From a checkpoint of a small mixture-of-experts model trained on Wikipedia.
Experts: 32 experts in each of 11 layers, 224 ReLU neurons an expert, 2 picks a token, a softmax router.
Training: a variant of SOAP for the experts, 538M tokens, 8211 steps.
Below are experts of layer 2 (counted from 0) of a mixture-of-experts language model. Rows are named router (the router's row for the expert), up (a neuron's input weights, with its number) and show model dimensions 128-191. Each number is 128 + 32 x the weight over its row's rms, rounded and kept within 0 to 255. Numbers have three digits each.
Before each expert's rows: "comes after" lists some tokens at least twice as common just before its tokens as in all text. This comes from a sample of Wikipedia text that the model never trained on. Tokens count by the router's weight.

# expert 28
comes after: " ", "S", "-", " United", " (", "/"
router:112118122121146100154095105126112121131131178124120126135125140116129084094114124072189128129092129154169120120123116080115155120156154105217128138133036092147179120183156130157152129157089162
up0:099108138113147115168147145185118058145106119138104166108106164154109120122089125149168094160151127151118118153155108162089119096186137105175101157124148190105134111145056165096106159097127164
up1:156105133149128135143132146153137136134137121095064083137141158168099117020113051138157098072139123100068148077130106127115101128089091137151125129072178121094141142139146154182127156119132126
up2:097076106147061155179113126132176072214059109092063152139173099125107088118088147093132102119166164147125123146140112089144096146095081176169118138197138126148150192123129153106137158113139138
up3:116127113107107138103146121112138117072102057164030140102087115115119115107074076175129099147150160113122067166116172117124136141110115207123110116126136165098064120129046111125077096114127146
up4:110081111111118120129134141133126160142093161189075144190106058153107096087128134161086078130139087124134125116170086140141115133078065135161080127146144168107093149119115116124078113117107183
up5:128091080178146226147180149165112080113125109042135151150118157123119043102122082140143089109110150121098079139122141104121144103144123138186150112109133125102111092179149136123154200113128105
up6:120200155108125110110134122102129135103200075160042182125138161116145122138138145147161171166151154117075163197163137119133165136149136151155125135119145142150122115136111126080172114163129130
up7:040118139102171120118153139103147125089057181185090160182094091152161161062095119107119122172145157138123119104120129196133144167096106106118099137126158202118082160125122131131083119096090160
up8:084148054078182123142123170135085155148100109109098151158156128110089122100130137170117112109159128111103135102143146138095113181163069129084071142111184112111143128121142105082100127100086092
up9:162123117149146125144190060140161133133142127125082132143132094163140168076149088151126106161147123091094128086130154117164098088122095191092099130140106154082142196125140138141113096167085118
up10:151147124141036148153060106163205134100121178096179108116122107125120122049125171157139090099124103070115087100121107140120169124087118191070127155102137162140164164175117090099150135136091182
up11:147144117102137143149100151144149152137154093092160134124151081101127133153064113132158101107140153181130140122191148139110139150081066131156100125166185136127114149078083113134145130109085133
up12:161154173177131138097198069123163188139118111222090126139087077157147140100176081125136109132142149154148102173123045134129120115169108135172132141178155130079145101159154140120112103167074146
up13:131036166124131148137105130162117136131160165123114114145090127145121117110157121149144105156163111137161178129123125207123114113135127114052101152111184131092151162115100120087119152137174106
up14:058120120170123133103166140133155123181149128158107115099125141123109137051130170161126152094105142153113114141133131141154076144045174169067103141135192135133126164132077153058147134148040116
up15:120113148098094152078177099167076136082184115127119174144089126121153132128143138126156106125153129151119125125144196156169116090035143161152134120138158067137128145124149126095144158129094119
up16:116200082166129150157157174147162177090109159122127132124140112109093153095120145168127097097128165218096132150150110166150098136158164143082127087194122146159145138084108173138105190162130172
up17:188086133096087094118137155109085127093086142139121121149164150106157169124177119173112132101149145107082132139164103123106165129120114114100091122084136161143146135134106155115082139130128128
up18:160133197123094114083162170165158128073129114139160136150101176116096165120142216155183102091124143029142042162125100122151124107116184118102136136127126178165140165100118182151177131199072170
up19:095154098174167073115143075133115068133144180121200139140143110169133155106116111201135168175129143076177116147136127145150114124114164162144118078123110150121122123092074111146150122130138132
up20:071125130134094098151128119111136110128098104209199148055108153095113136130141102204126121144115132176151109132136085148141050080156140169110109140081106158105080135153113102058133105105132138
up21:144170172147170065097163128181115135064195099135123161133119131147068093148116141072157132107132144084079168163145137129141126149145103175099070083093143161163118131101108139150134060120111191
up22:120102205118037132098164061120107108141084102126030152117045135163106149115101064173113152090128145128078139109115083115167176120104107099149068075031118140119149176085109136129087117106143172
up23:130135134144099078110149080189132184144125091085077105149172120081132083112141086158137104136161129113087093177143129126107069111126121118093064156088158130149158138155153161108111154110099130
up24:123117119156086112197104168116119116156166133109103157165129134171121140131164120149139128161129116129142098115166117145130084153147130102168134070072149080159192134136111108156146227153105126
up25:107158061168211124106151137165133058122109167154117132124144123132074141107123127097077103138111127224105101103151045086158078153109097116191121142150108147094081106175091154136138160079121150
up26:122138182068092130155204171142101088137121159123107117140153127071105081112170157160120096119134140122117100136117166073137105112144096204167125140173106116141159140148139116082104150170124124
up27:179138135146084163072117116170134137082071179134107125178149135092144080149146130111111101188134168137073096114167027078099114134088100152146131130131147197071128104147095157083095167113126058
up28:126148113154128092091113129144120217106140113137106135161108118163126047090133127101096082146183154120112140127138109154159114180087112165175119121213150070083135143146110123183164153125115148
up29:171185126150061129099127173132156185183125151172075123129147149135086155120129064123125109089120134073082159135148101185162124169104139168092094098112159105159101124107084123149143105178083117
up30:116093158100125099168164156142134116089152079125072112142104048162082227143134157136125127132137121158181083156143144133108098191135126136148134167140188166082105167120094176130166119098097101
up31:138129178102125136081181084211096065144118130138154140181132111170114099091211105138125121141125175169130142102103104146157103123104178098145118154119168161112162129135075184094129134130150152
up32:148092163100079140157160169146188135164153126115111120100172089123121151171132168171118111125131135129122095099152067126106069138088140143120131116125125101109142128113116173163141103130096139
up33:121170151064106068091139103175136167137175127124102138127104117126114145145130142195132126092154150119144081206141137184121129131137138141112095146096127078115127111148091139179125155133131175
up34:100130111119159144170100178149152092145080142164172148107121130149123140116172160156129093126119167144057115156122106138148115131115112128113102105144085141152201134123117136118165125164097120
up35:111107081182156086159107135089106095154127112186140128161097101117071143096141101113188106082177090198149060117171133118174137133104127132156114109131147116113084176154126122099129137129085196
up36:093170060154157215156142193141121099089092112161052127123128087129103191159087098137137115150137169140111119093113136077163109171107102145150103053138118084063114095101118127111143146150075154
up37:140119119134126124150119151152144072122112121131134117163095088108124129143155168123135129158093117151110043157148106165125155149104151149167141106138180155153144093069079174084225116085143124
up38:090172159144122105092123138126132143072171130108152170160063101157126117161116115101160104107128083138173055173133162104152118110174108132167110111190142123067145158120143104176089217124072173
up39:104132123132099117100109160117054123137072155116060154131077111101153183129036131101160085102140140156163132159147114157142114199147123151119095140182147112080113135110107064071047161092111134
up40:127170146131128108136107103148115169125186123135135138160188130154120149084168073185171140160156174125177152085136089132176112100142090127127137153086204092097152099138151124147156201133088131
up41:115131130093178148188115149166134114157140155135153164138157124132074095106145146125163147151170160138135175146166144096155089124088176166119061127086145147108120142125136118180106169146146164
up42:066150153115144061126153125206131143141102102115136116113117127121104136150130205098093119070125113160082100143185091095160117129167121129193105213116180124112150138099120156069085133154132114
up43:139147136079119108157117147105109067143121119124147152170022100198123103103169138074145094154141118147151092145123127186141152057107121076169112134138122121103123157139097158141054173110101100
up44:106178147139059088095130156194101137142139169140066123131085100135150120094131091164095104073171133119083135106135077143120110140150071106109084127173137108103142146174099145100001125101094142
up45:105136129153133127084153113169059135182142156057134130124105120098129104102173136156126114129146123120126114236164119126134098143165182097096084132141111161069128140099159194136141134085101119
up46:132130119123076087144161190186088112167153108147124162112045105132141044068158111105165066081133123141116048147147106126151148152110098134188144112148134140081121133185120144159135144186082114
up47:127149124101151086141103122154122134220134185069092141091157150152127148139162162123059107154117140125083159107183129141128091158152115137106119108146155147096149136106134129105117139133081147
up48:130182149091155130109133189149123081128078156169158136138115121136148172048144106102175076119130137111126108200113110133134066099124129116082107132121167129141159107130160163138098142146110145
up49:143082156131069147131160219158086105136146120125123190116074135133133144088143172150135105087157156143160095138130129157109162157091096155170127153128121146147090112141178167117152119112079122
up50:112110113103148104107116162134082080118174125129167155110190079137107111093121095140111130086123139161140110159124167143145113153145141150078116169173082148077095074145109205193118152077121134
up51:122140096113132070125191081137106195156116182077070132131100124072124152137145109186096092107155117177134103164145141109123113189147073171091107149143122105079167159083152103113126137156188105
up52:166098123186119096167126131164134066164169137146090148185154127144129181052138160130192102146133123097159096069170127129136090081101188127126112087103185157056169074106135162140117153106096147
up53:092072156150108093177127136162161114057090174170130138082127148108111173133091164125063063124106085091110107171126128148147096145045120140123131122075101121140129083134147203112126187096101126
up54:088194112129115071097155166179141161124118103073088107100117108156104174107162135173083133005112159190140054186145101191114143162100135122182137080170140093124180080177140178099164125109088163
up55:162146133106143130072137044173141172082122155087138132129146099085097162141122112130168100223147175137140100166180150124172115091183105151118114149135123156152146113125144166101099134085050172
up56:133158090171130118172122165131139172124190095201101165095121130109125084147151087151122093167141101111088088154137091135169066167119121122191090133145142122089116049145127205135137197164079101
up57:109159144167090151127131134177100062132038186135130151157133114129086112108079164151084071114114155123147161167129066115095101078154090106157113088159128131156141139206107116055094158138056175
up58:118106099150126103117195185147079066170156156174123189123143127105094111066135085119106099120157153178070068074152128090135142120075124183128091097078202122092152077143110140174136166153089173
up59:147105136132102154098156063147148078074167093037096162123119132129111144131123104158118122086162141110098141137141104169116128060161118181184119157119155132147084132165097152127126213103142135
up60:084147178132117182201130135152187124115107093086118075077079145095086150072182114150134097092152117147162128135147074146109111140098059130137112112136112132100136119165089091114109150150089099
up61:192154133105120175171177118072070114087116165147134188089091165108105120172109081098089134092107120145170140167130042151121170152134106113156131142128149112096122104184130162128092147145091152
up62:091132090168125090201086182117089085196126120154116106073139130105121110135138129129071113144149105147120117178167108155123090140118089107150136074086147157092130201155146162154125137167184126
up63:113134158150155112178102088162141113077092122133041162143125094107085164166142134108091131113146139151094145098180122140116076192112112082098042109086161161175191138072109191167160194150107110
up64:113143129061056125132117125158054077124126146153124122140101142110132134152198018105111109100184136126086108141132174087165136200166104137162114150159147090092125143164110143169135163146145144
up65:118176137143089176111085159090110165079114156131124162126158154122121102113182096114140120103131166081140102155132124096169133153124191131121107099165138178153098113111130129164085116199116092
up66:126144184107156129111139097126101195123169143130153150119080139098165189116085094120166112018141147168174107118080099154125110082110109103124104129177124172138211100132100168113081157187164159

# expert 8
comes after: ",", ".", " and", " that", " but", " which"
router:134120126128112082117096121159150112158138189079112130103111114103128212118185109123066124112127129109106121155131153093199160110118120112091128100140167171111182101091099149144086127017125255
up0:122163134106201180164153173163100154099125158128117115135154146168088127133095128136088066123152144111139120109148141090136111160116049117118102150175124148138184149151159143147125137136116099
up1:127123124173192152129123176066052152105110160154123127150060145119133159053139140084159133187182124158101066139162137111117114122125088089156055089150115161076126089149104174125130189157069127
up2:085129153142159095148168141146131089126146151189091178139162150138108110143079130161120085154134158143112146101159159135148195144124150134156107095147111089163109130109105168137193165158100125
up3:168130136100089164132132188135110143101152114071146117139200187130125133109074174159192101120160113108127170113132123227110106150083082112144072100125174105129110150144116171137152115137052099
up4:091153092219142142143091084109109126129112118119142130157141143078137081100128164118145127189170131070162084111150184117137107109163085122185098101071089139166134092149146140146173169137110131
up5:161167059160148132148061159134137103109111077148093101140143097141088102113092087095146133128092138103091103111173084078129166154129052182210165191151098131138106115148174170110151145156108138
up6:115146084132097177136091129099122145196169080124109163168136122142113127119091100178153111114125140095124069187160139138122115127145059168182184131171116129172109120175119106116178092153122116
up7:113139208086102093182095131118112102187161201098108142136138166147132125150116108181176129179148137135118129123144139133132131167164101114112113082151192180086162086146122133125165135154091088
up8:111121171149098102176101176183126150142108168122136125107128076142123112144125139146115105126155120103082071130168062103076082144236131125114086108089111169130112174172121074079126126131119123
up9:180114127095115087167147120137152188138150137088094143121131121122129093095165108198131112062128135115112131078137109103098082103179062119113099155060096137110134127154099147153119191113146178
up10:119106097129092136163179099144109123138102124170097157164131088118136151110122139101169140130138180096131086099146140136102117110083056153108128115085137151104216154186110156096165152137091168
up11:117193105155154157143096151174140123080149128153128156184123161157120088120107097114137121174193110110159101106144134171125136163119107125173106078055152141118174163141115089182155151139069094
up12:184125139109115105129105099112137143163125113053123103179195061188114102109119158128097096115150149214175156128141088133089091110129096149112125121193143100109136196114137120125142136173164148
up13:153158103143115100192136122114069161131124161182100159115140095153123108154118112091196133117160131157154140112140098123115153163099135135113184208155142137060133168101109100167135156136113114
up14:127145151150135142156077138138099146151161135147084148140149061175095087113073097147141107109138119092110135153170120130070081126163167151094117153137167171110122083162131209138181142162100123
up15:145088154149125080150195101196100092106109110141121147200148147122115130154144161077137133103150123171092141182154114132156088143129089143111121164048128144114219137149215113154169167156151118
up16:170147097125132154151171097120104170131123119100130132155091172094119139151106160144133105139181103131148152092149131153171080125044154154126119117172120091087140076156134178136110108145059094
up17:105111167125103097164146146199128126138120092071144157132197117095084161145156117116175052120120115227129115102167061137105104186153062107166097122110114085137132091152097154097152162150072150
up18:122158129148023054149099114116107066103124064118098146119119066111105196111132154144138108166157126139106131142157152042128152131130111145154117093101195132128100101195155151102102162132125136
up19:181123109148139171140058140129118116158116081181102144183134143104083082130137165070153090128188140116011108128149160111184087181106159178187087176127194131108183179137143150114169151145117104
up20:102147104143136145155093108159064108180137095147124135206154152145144167123174144130188122190143073164116105025170142142130102128153131126158115143101107199144151138139135138097141147178111136
up21:155119120131166190120109140123105132059155119143092118164089110067170094095136115176146133083144112138094058101106145095103189124169131112190162086136068132093094080156114126026137150136138131
up22:079132145156072174108200108073098151128172100130047143181177112174140129134128119123151130130138138115150119114144175124089166125141042153117107087114138208099114155162153127153169151155081132
up23:104113127107123139124158204121099140126101160106065144181168189173137188088171138109129122105162130149155097089116144124123150116163127119122147115153120147113158132129199157136148123119057111
up24:093198145091134176134177168072133109164189090122085131147168132168093110097081165112107121167141142165097065139134164123102053081079162096091096099125144115072130147158182211146132147160134129
up25:075183112113165211162093111111057133120108119147124155127185172152119129109143149131145114123116141087154110176150120102133178133141142192080124159170148126124129165139104139130171154159110052
up26:140115099160073122132132147134135139108111103125154126084191142054153128145145160120122113135146090160165121120137110162153085128145122127116118145135167119123134118167128150133161122113108087
up27:133182155073151090121140138151131121143130101130077138146184128174108106086180098134130142082121134110123142186115061119112166118129149144111119106155148132200121073135182149117114167158145100
up28:086148103116090125128179149136139166150167159138104116115059152125114111141142155114133130081134147101065083140180086131166205172153136152149173091138152186137116115137151165110155132117190110
up29:154163132109140167180044141170118129123179093096135094141160129148087084119085127114152090117133147160116108119148131145149181113138139169143107095167176135096142076156111188112121141147093115
up30:171118106090131087164133109081117102070103124039072141170080097102120109137121094138152076130185144128098132119138082092074144113101108149096118125166128114001132184109147158156157152087098084
up31:134203116155159069143120104141094061073129118126095138164119143112111124120139239142125079144115088114080131148144120052124137093185148124139118147087145123134071102159143147086082150152071147
up32:108125093098102134141151116141119121140104174168131081141114168150097135152146153170181149145100157121130117104105133129104075094142127105174157116121108087110228117161180140129118142179100146
up33:137071128169101141142154128106106134114092105141134150184099150146088157127096192132131128099137120110136119122169104126125135049177151154098113081093155158107130196121135155157114139146100088
up34:129132059121129129153109084174121132087167101154122181177106153130137101089200175125063072140156146173114139112136091088097144110141121149175102127065110137111104075152108091150173180108100057
up35:106102123154161134154156132172119084180133151086081144124131148087114111137193124179130130136134119094096099068145157130093129102160076079146157121073145169078137195074131125111081146177082180
up36:139139067165164144138147183194133107139141104074094135098154139139092132151119105090114061132129115194104126155114076151179110111160102125138028167133171082137088117120136158121153113144115136
up37:105163124141133096163153092168152131115108111109064135156105147132118126159142106121179095152117150131189125078091126042137111093104141113153112113107141145155154114114080150180102170158154154
up38:153141071140152153170181147183113141127128139151126123129113092108131096114122130128070130101145130066151127075165151175121186208205128202142137070103093160085165117099182144156150134151120130
up39:134171130144113088118106120142101187137098106188106136160132109105116096104125100131116083129184127103170150189202157163046150132108027147141125152123107122184139120164107114163121121170089142
up40:126151083119088171140110158109114089170135142125123078127161141138139090135131211141163092153135144170138110091114051113130114121152151118134118155103099122077069134158087143119135132066146127
up41:115101112144103144139152130145122121044171102183150143168101116171081102108061108146146165136102161118088134147160129120137103109183163134129091173159190139155083186171152173148131143136093140
up42:149103127132156158161083121214142087126133177138098147181109169059125089067195152097181120138158121127130124105145123103151134148098127128130098114135109066176123202170138181064112141141130118
up43:128156125168143110144160150174083076073177135150088155205114164107090108122102082102170067078121111173194115105126124087107129095088073110192136142044156071210069145143115080139128124119099126
up44:092097141100158146131077154173091180099187078106123049120194093127139163121122139161143096061119117124152108089131142149141164195096150165155133109139132091136146164123147118187119154140113069
up45:120167121151136158148131077099102106122126109114070062096124105106130108068153115088151104139153071072142118206130162138124093155178127181142136116098134120029115085100155127166152144134077109
up46:093145150149124138165119179151121098155169173115115148164123108103091109092109105132120131130140140128108095164154141093100118180133096107126094034088120097151143104106121125186129141182123135
up47:192156141217097129147071058085104118131098141171104136141160168111101145115134109188176134100162135148158149166177141136096103188140116134124138128101097137077141154146110094180115121131085108
up48:100102083098127129153099104188124148114096105151117126121160158176109132150112124097136109104126142173094110126145111102127105158140088144111072154166165125117191173157162162126174122070121101
up49:141154110134136130186121108075089057129148150112099147154137135078139086089098143238145081168126136091123111085151115121105075116097077150064139132113216106107162129168105088145149181084149104
up50:130094077133068158134134117147159119129171119126135154109136136127086091097143176168160139125113176083100150116132112112094200167151133166154120104107096094147071131136065159111171165106152158
up51:162158109139147128176119119118125178117139126175116133106122110217124075141131097082118155078102123103153159126073101098121083137121111116151150143147135114172135091103188125117075067158107074
up52:063187126145132125148069154186112130085193064093143133167116131151095126153092119079131102145195125090153080114133070095135151119196046164143111129122114180125170151140158114152133134151099124
up53:130137148173101163136116097178095164130153129146106137110154141077133143082079178154137113147148098115097131085134081171098137113156119065142033121142182111124070123148074120062107152113096107
up54:122108131145105134163122148162065062124175054120103123193169171150155153109089155124154161086113101186146134134099099090087137127119148122122180079108162093142107126137151156102145136151134202
up55:166082123146109139127139148137134145063153139181079139124155155118105112091124192103135095158175113122135148128170104126134083123208122171143079137142128103079107149143138137100163151135089141
up56:128121071161133159157193121141091096117114185134104180164134187125119103100090081098127132088122158038058108102195096238171111183131151150125142128135152160083217168187112094128194153150089096
up57:102099128123155131173100097103118127165138156143102131133127072144064065076102095094162131165124141118142190142175056065122129135149137169118123139079114129115120161114109137212129183143077161
up58:160190111175148181173143154156088169101157128080151174147162132118098133094138113126136164140140082176086209174109105120079124173128148117137114129132114165097148193101171142166116155169141134
up59:152166078113071116137152162111075127092108066119063136143112145149115140100103063152144091067139120124106086134179125086083117105127065156157106087170081122097161153110124125131129165138118109
up60:100162129152145106172083113084135116145172113190100168102138162154113162103091104147161107123120175186040112106144149096113158130117147145145113148135098233122155111169091098156165144203100116
up61:120151133121133151145080165108145107120155054088115174124122129137092117122108176090160150132116088191120136086135120133114087141103135159115108141130156140072146147131146158126104174114114071
up62:144093078162134188114130152147098138084098139199134120092115136168092083109152197110141117154163138106095120157130090160128075109145177122172169126154121116138077159138077131164134149167122128
up63:124125079140079096119100058153161093132104105155159121184111121128120098127175153160101131171158150173117098127109119103085084124150068116175120122141125067113137160132127118075144121122123122
up64:118175111177106156142141121099147196116135080151123153114128056118128115179097154146132147091138149128146115160147158118112099067113074217156142123091129146137053140134117180072151126138119110
up65:141148120152134127192157193132067135113172114148097110144132108164136129088125146113171121100146161115169194184169098158133122127081146175154149115134151159093193154135149191133188141115106130
up66:086123102095120156124134220133114125183102136146124144158163117172123113142076155124122079118141106110115105154123119132101080149154209150066123102112160134159084192170201073123104135102121183

# expert 6
comes after: "–", "0", "3", "1", "5", "4"
router:113128131173103137150114141135129136161130153171104127156081201140126120120150102145116128149140129109171124138130104138145067141144078139127126131117110147132167094200159121156171128144128140
up0:170140088121102145151144170075101144067140119138100112099105145118127140120199131121125089139122085128116151144120098118141139180163057145145176124084153128145098088150059150173190130091114157
up1:150144097172127188135189167100189142145151083076096161209120108128098140087074101096107119130141192135073146118133093146156078161112102199124145110113147188156118135147121133114105156091156076
up2:146152122129130069119182141068089155127129163138097119108140172135120100169068155170174150095158127165105120150142117121164144124091153127161106144154106106121129133163129197111118124156155213
up3:140098121101088137125072155140132146143126148167134119056151138102098125170113135109117132050097085100112118150098193128164152129170164130128125177152096120126103158089143117140091101097117087
up4:105182100127150140157060164148101122147155148141141158122164085133106125130131105176102099110107150098143120150181129113144139084086077181180103097148121134069082082110136130123137123092129080
up5:091085066160166107151139157113136135167097143065185148151137124125121121143100131110130125143112121088147164119095083093209115138122188151161097136118066099124143129132155116110090119179171211
up6:118133142070220167136155116144115146161134152121108138079169136158121114174087143185121153091081144166117149090113138099135095115116159090119111084169141133115156139086129107125070103137166152
up7:124157082122100134160132121138099106109129189122110124167134196109071113079117093095224130118099144101099131077159098062143172158164139144165130135126103117098129122178084167105105181164076110
up8:060166149199074110125046160115110084119241082152140123157124132127124169147163090143094133053164164152114121088153042108181118183125129202156153124118138120095143158109144148072159111064126087
up9:097053088104197124125189128138131084095138096143130125158084145099108125094129120132101099129227107140095123147163130122164124131070146142155127181155169080111133152094132130079136175135081138
up10:192104093122146140119147180089130162113137117089105148130159079153111081109082126097127073107145119208176130092125110124152117118088077098071142142110148110113109128140031156079140122105144169
up11:185104118132112129071073210224070117126168150139107138155092150123106093116113200140155139151214119101124106120168115141136147138154190126139085105145155104028099119166174108107139143095142135
up12:136155132093108118142123145130134081187114109111100130151104157101082118113220150197172124123213113160088152101175192162133106171142148163119124044111124134139114090131155126106124122133154109
up13:161096132132115108137121120120145107149127176143112128116126120113103138126159172181156134091083135168121086124146133158154100136122231126176111186167164123089102125121140157148143136087113182
up14:168198095128097200101126168152073094163173113120070187148135117107158079082110149087140104106157150158123107136122114094103142160122082115153132141165173111095118109177127182169140145140078137
up15:105130126139136111130089125106126128093100135108140134135159149205114110085152095173148152050087116100109116113160077122122113117171153138107091069109119103124151097144150141098107144165103121
up16:134072142157134108147133185135091083164131111179141185171122132097130087103096127123139162073116115107114136145159108150189114142107143122161121192189126188143135127154068121094115152163089142
up17:064099127041150117132140096110131130108094103125083166158129102154087150097142154142108079169107087101116113140152184128160153172113176110172088110096140133092081098146135117139110185151138116
up18:168128106181124135117127150180103188151127095153092125140143102073131089112146078090166099061255148105185095114159149101139073070137177129096128098104178117073114090168133146142173131153086172
up19:153087106090112133159139138121139091134163092155134094086153156093157100155072138172163125103048160158134119105118075097138212099092150153141172169148062140142061174103197119206151121091124111
up20:104165079131180115149130203096142115120118149171148128087179161130099150151140154088152082118133166132119143118167072125102152147139133206154089123125159134095191083133106130181170154158079119
up21:187099105140100047147136103092123144129120190137159160146112106109110138120124187124183100106100117098110161102138133127149131118099116154158121097123094138102149114104097119138088156107125144
up22:072179110163140108134148142178168137163105197150179118111101150082153162136132216134167117139154123226093111070129130142178120128095150117140103113106110125141090114096127115149117163120119119
up23:126147134192110129131053146132108111064104110105129163216078161143095085088142137123129079117174120121103091121130093056118100186110131125158118094068137113147116120227095140130156160096084138
up24:119104097116120207163032094101150095089063123108140144100139088099119198114104167119187142112131132125133141134111116113150116101171102182100102047122195123133126146156114153135116121084127128
up25:178120121140116087125154144127205171126128173075115108140149168121101111167096164125172108096105176136090144141169154123131113147103118169122119095089159104062142162081109086107111140218116076
up26:144139130130115126112128140104141084136163087093135183106139142140094147136100103127137135106168166120142133099144095090139149180159102094120114161120154122142149072163126146135139119117138139
up27:118146107083114129131091150138085115166155158120055137110148124041059069138143112115121073154185183189169072134193107146161096169081102138127116113145176079095135160140138152133147152163094136
up28:094114109069108095130171142111104089082144133167090168125124137128118125169143070141140126095084146080118090103124126149145163173171145093165118131107122191115130109151109125171075213096087106
up29:129164075212115166168121186152121078148150130115169159075140178063088112090136158163158143105171142148109091175144125191138079096162154216107113186125157178123150110104132146119172142117090129
up30:094126098149126139120086152182114108084165170116139127110142135125158100079105037194126086123180118162076052125141168147150102167052092173175076082131137136098152126124136151074141138114135117
up31:078104117129122110088130130105116093119141090116109137102169126098135138140141150135139133080134098109169107069152080173160124165096145101177135145108176202113195118106144151169086135190126191
up32:142119075106144106125131148146101123134108090093112110164147093102114170140144130149098136095107177143107137123144153121123166135184155136099158114123160154118091141150196092086016120164109145
up33:108128086193153143130168149109124145159122121132131151117134086121108161127102102184143107140153099088123128106120069112133103166101113245145131169128109164126125110126178085124111140051071100
up34:177144127170159089133086155128113155093171096161110137160150129126106115112080108120037100090148108130108124121123099101183136167128119204125085172203163115140114160100083181119183165121065181
up35:133146121112188154184135164129101143108186111050097169099129163105092057119105144199137106173132121171100097146131149102136191115101153182135119158113152106152152094130104206178179139213104155
up36:107046121075140089092159135146107110129131145084108149115091164180129068062203099072106092108131093113109110133137146107178160134141150123108085044153141111084062069102120136157095135166071115
up37:074206101133187179116114094120158096124132123132127123164137109152112151057109118061139156106062138169069112092146115086162128173170145113188164099183136093111137135081118136118122137116112130
up38:122119119125100079129104169192068114128133131149077137111124134073109060172101173147154071091083143115144128143190154120106130122102091146185162111169131143123130136221156152155138117173082120
up39:206153090109076160187075137094114029104117129108127098108152124111098071119134100076122155128154157159114098207138149096116177165150176099157118112163189190116101144141188182181151125177131162
up40:142081143149133115151149128107084120158146136076152134142112136158153169120122131119121129111111120144138138093162082122134180129181159128110127142139136100105067168131095083132138154052132077
up41:176178141093070098128117138194137077138112169132091096157112109056136168141154130133171152091128104162102073212154146182177140182105144129160137130150150149127140090219140129188140156147084180
up42:096175145126165172168107157194110150109134120173151120152153161116079128165076123166171098092163146091094089177154139148055138115146135138095092103121124140138119081186154142101148165098078086
up43:134172111068132140114156162176170093108159128122089121152076126127094147152164205118128092137132153121089089190140120091157157116145164124152126143122161047124122137169159149148119135198045141
up44:093180135147126130126118089175076158087142163142121131156131142102093118093116116111195124093149133138131153199107088102132152118138140118185138160127102093152141081196097136135163165163105162
up45:149096103109144151142119080152026116096090135188111148100120154142158077126163116136224138125161105098103142109153124148149136104130126110133134146136118158165077105160149130120087161020090136
up46:168083142129128118111082120107113166115124116139071152135149073124083124114162091138116100136162131123122143165154093113199116150143149049143102166093099089108085105156086120084123151117132118
up47:099136146100150168118159130201164174104150086131117129140168148143111182145153137058114155084155100144139102106086122166156133159131124147120138088182160150108162130142137151111151110115105147
up48:126128119145115122115147166146118125111109126118134134064156122123105157081146117134129152110102123108140162122127094100122129129086138158139109168144136127099152110105108120103053130066166179
up49:171121082129127122154110164166100143136125159150139144091123109132106139100130129150125095155178157154090103109130106148150125084103161157171140134107173189092121073132199161146124152112113139
up50:041168122082137074086120082139144124138116140137116129141164129123139137116074166100109186080064116145132131036122119243121148120109180139083158036100132142124170155075117104132112101160129104
up51:193169107097157094115157164111195121147073106157112161099125142124135098097160112123061084074101154147093153127140111160168106108160120171155086046151132096146145088130120183148129138111081197
up52:122132139092081081085099187139102101161175088107118149157156119174056131137119142086129123141115093087088099150145166094117079178193116173153105044086134159149091067039133144128133129092156148
up53:084158144137155185120162172165149124089114105146075134142174136132067186081187172097131142145185125098129136085124129071107080157116055064132129098074149124119155081174137115128138215110130092
up54:148123077112101151165125160099093193082131154121140132178157114131137145085139152146125081180104116121132147120139157141163150146155148090122093085102173134144098145076063145194123137094141128
up55:099143118049150114120164199169097159187146118122061152111182104159108130156135132157126112147135107176126111114140149060139078173153121121158140098133160111141097150171084117089071140153131093
up56:112103102096203180171186175129158150144072110206110165132173152141097172068189195130080125137142086112080128109138172139118103148152169103100120153117140171105127165185108144142105155143121113
up57:151084147117188131142119168152068127046107112146124152158124165177131159173161159170136090155126138143108135155204094110069121155178079107087114143060125150122171125195118115143124157201123077
up58:194149124141098078126162111159097142134138120129115076147170082152129103092208131083132148156146147164095133183146134096143173176130112104155140103132182155138152143192159127129129187188121119
up59:139136113075075180150093160146092114117175106138130111138148117112133127111097061151180100137082124124095136137135047136114141086192113099145087182142137197111145130113095153080124133150103114
up60:127132134109147082163089171138108139104134100120100136091126171138124126111139214154141099154107150098088100145166065177104135210110140134113122125109113152141096116121110167162143142136140148
up61:066133142185162152155170169180100096119121140114181186048103162114080177142159098081093164114109188082051099137167116141088106137142058109119147084143116102136172133152111127142170156223126091
up62:115070140092097086152105156159043135134135117182195167060221134107116135168154126131159158146123135162134122128133161103100117141112117080131158128088133115138130111131137160170136171093114139
up63:063128109132058114183146114113159101105130136070071164123137125117138125103117099158063099145139095117136083154152096151130105177168148179181121163064171113115081126059121138124147176109097088
up64:181126157112120099153161128157091130104125137127113105130159164080117218150134211115166129085158101162093079115119128158114106050132164143127165119096146130136134170105228142165139142122084151
up65:111108120146107139147125113134116123124029159117082136098150216163178113103159104103130153099125118099078119158154136124128122129162148130126105104145097126138136078117145128124098158111108109
up66:129109126117129102126169129117077137091067117086096156139178083125069086145173109135098101139149146115112107145168107128169105216123135150161081127134135192104117121144136172143122177195126177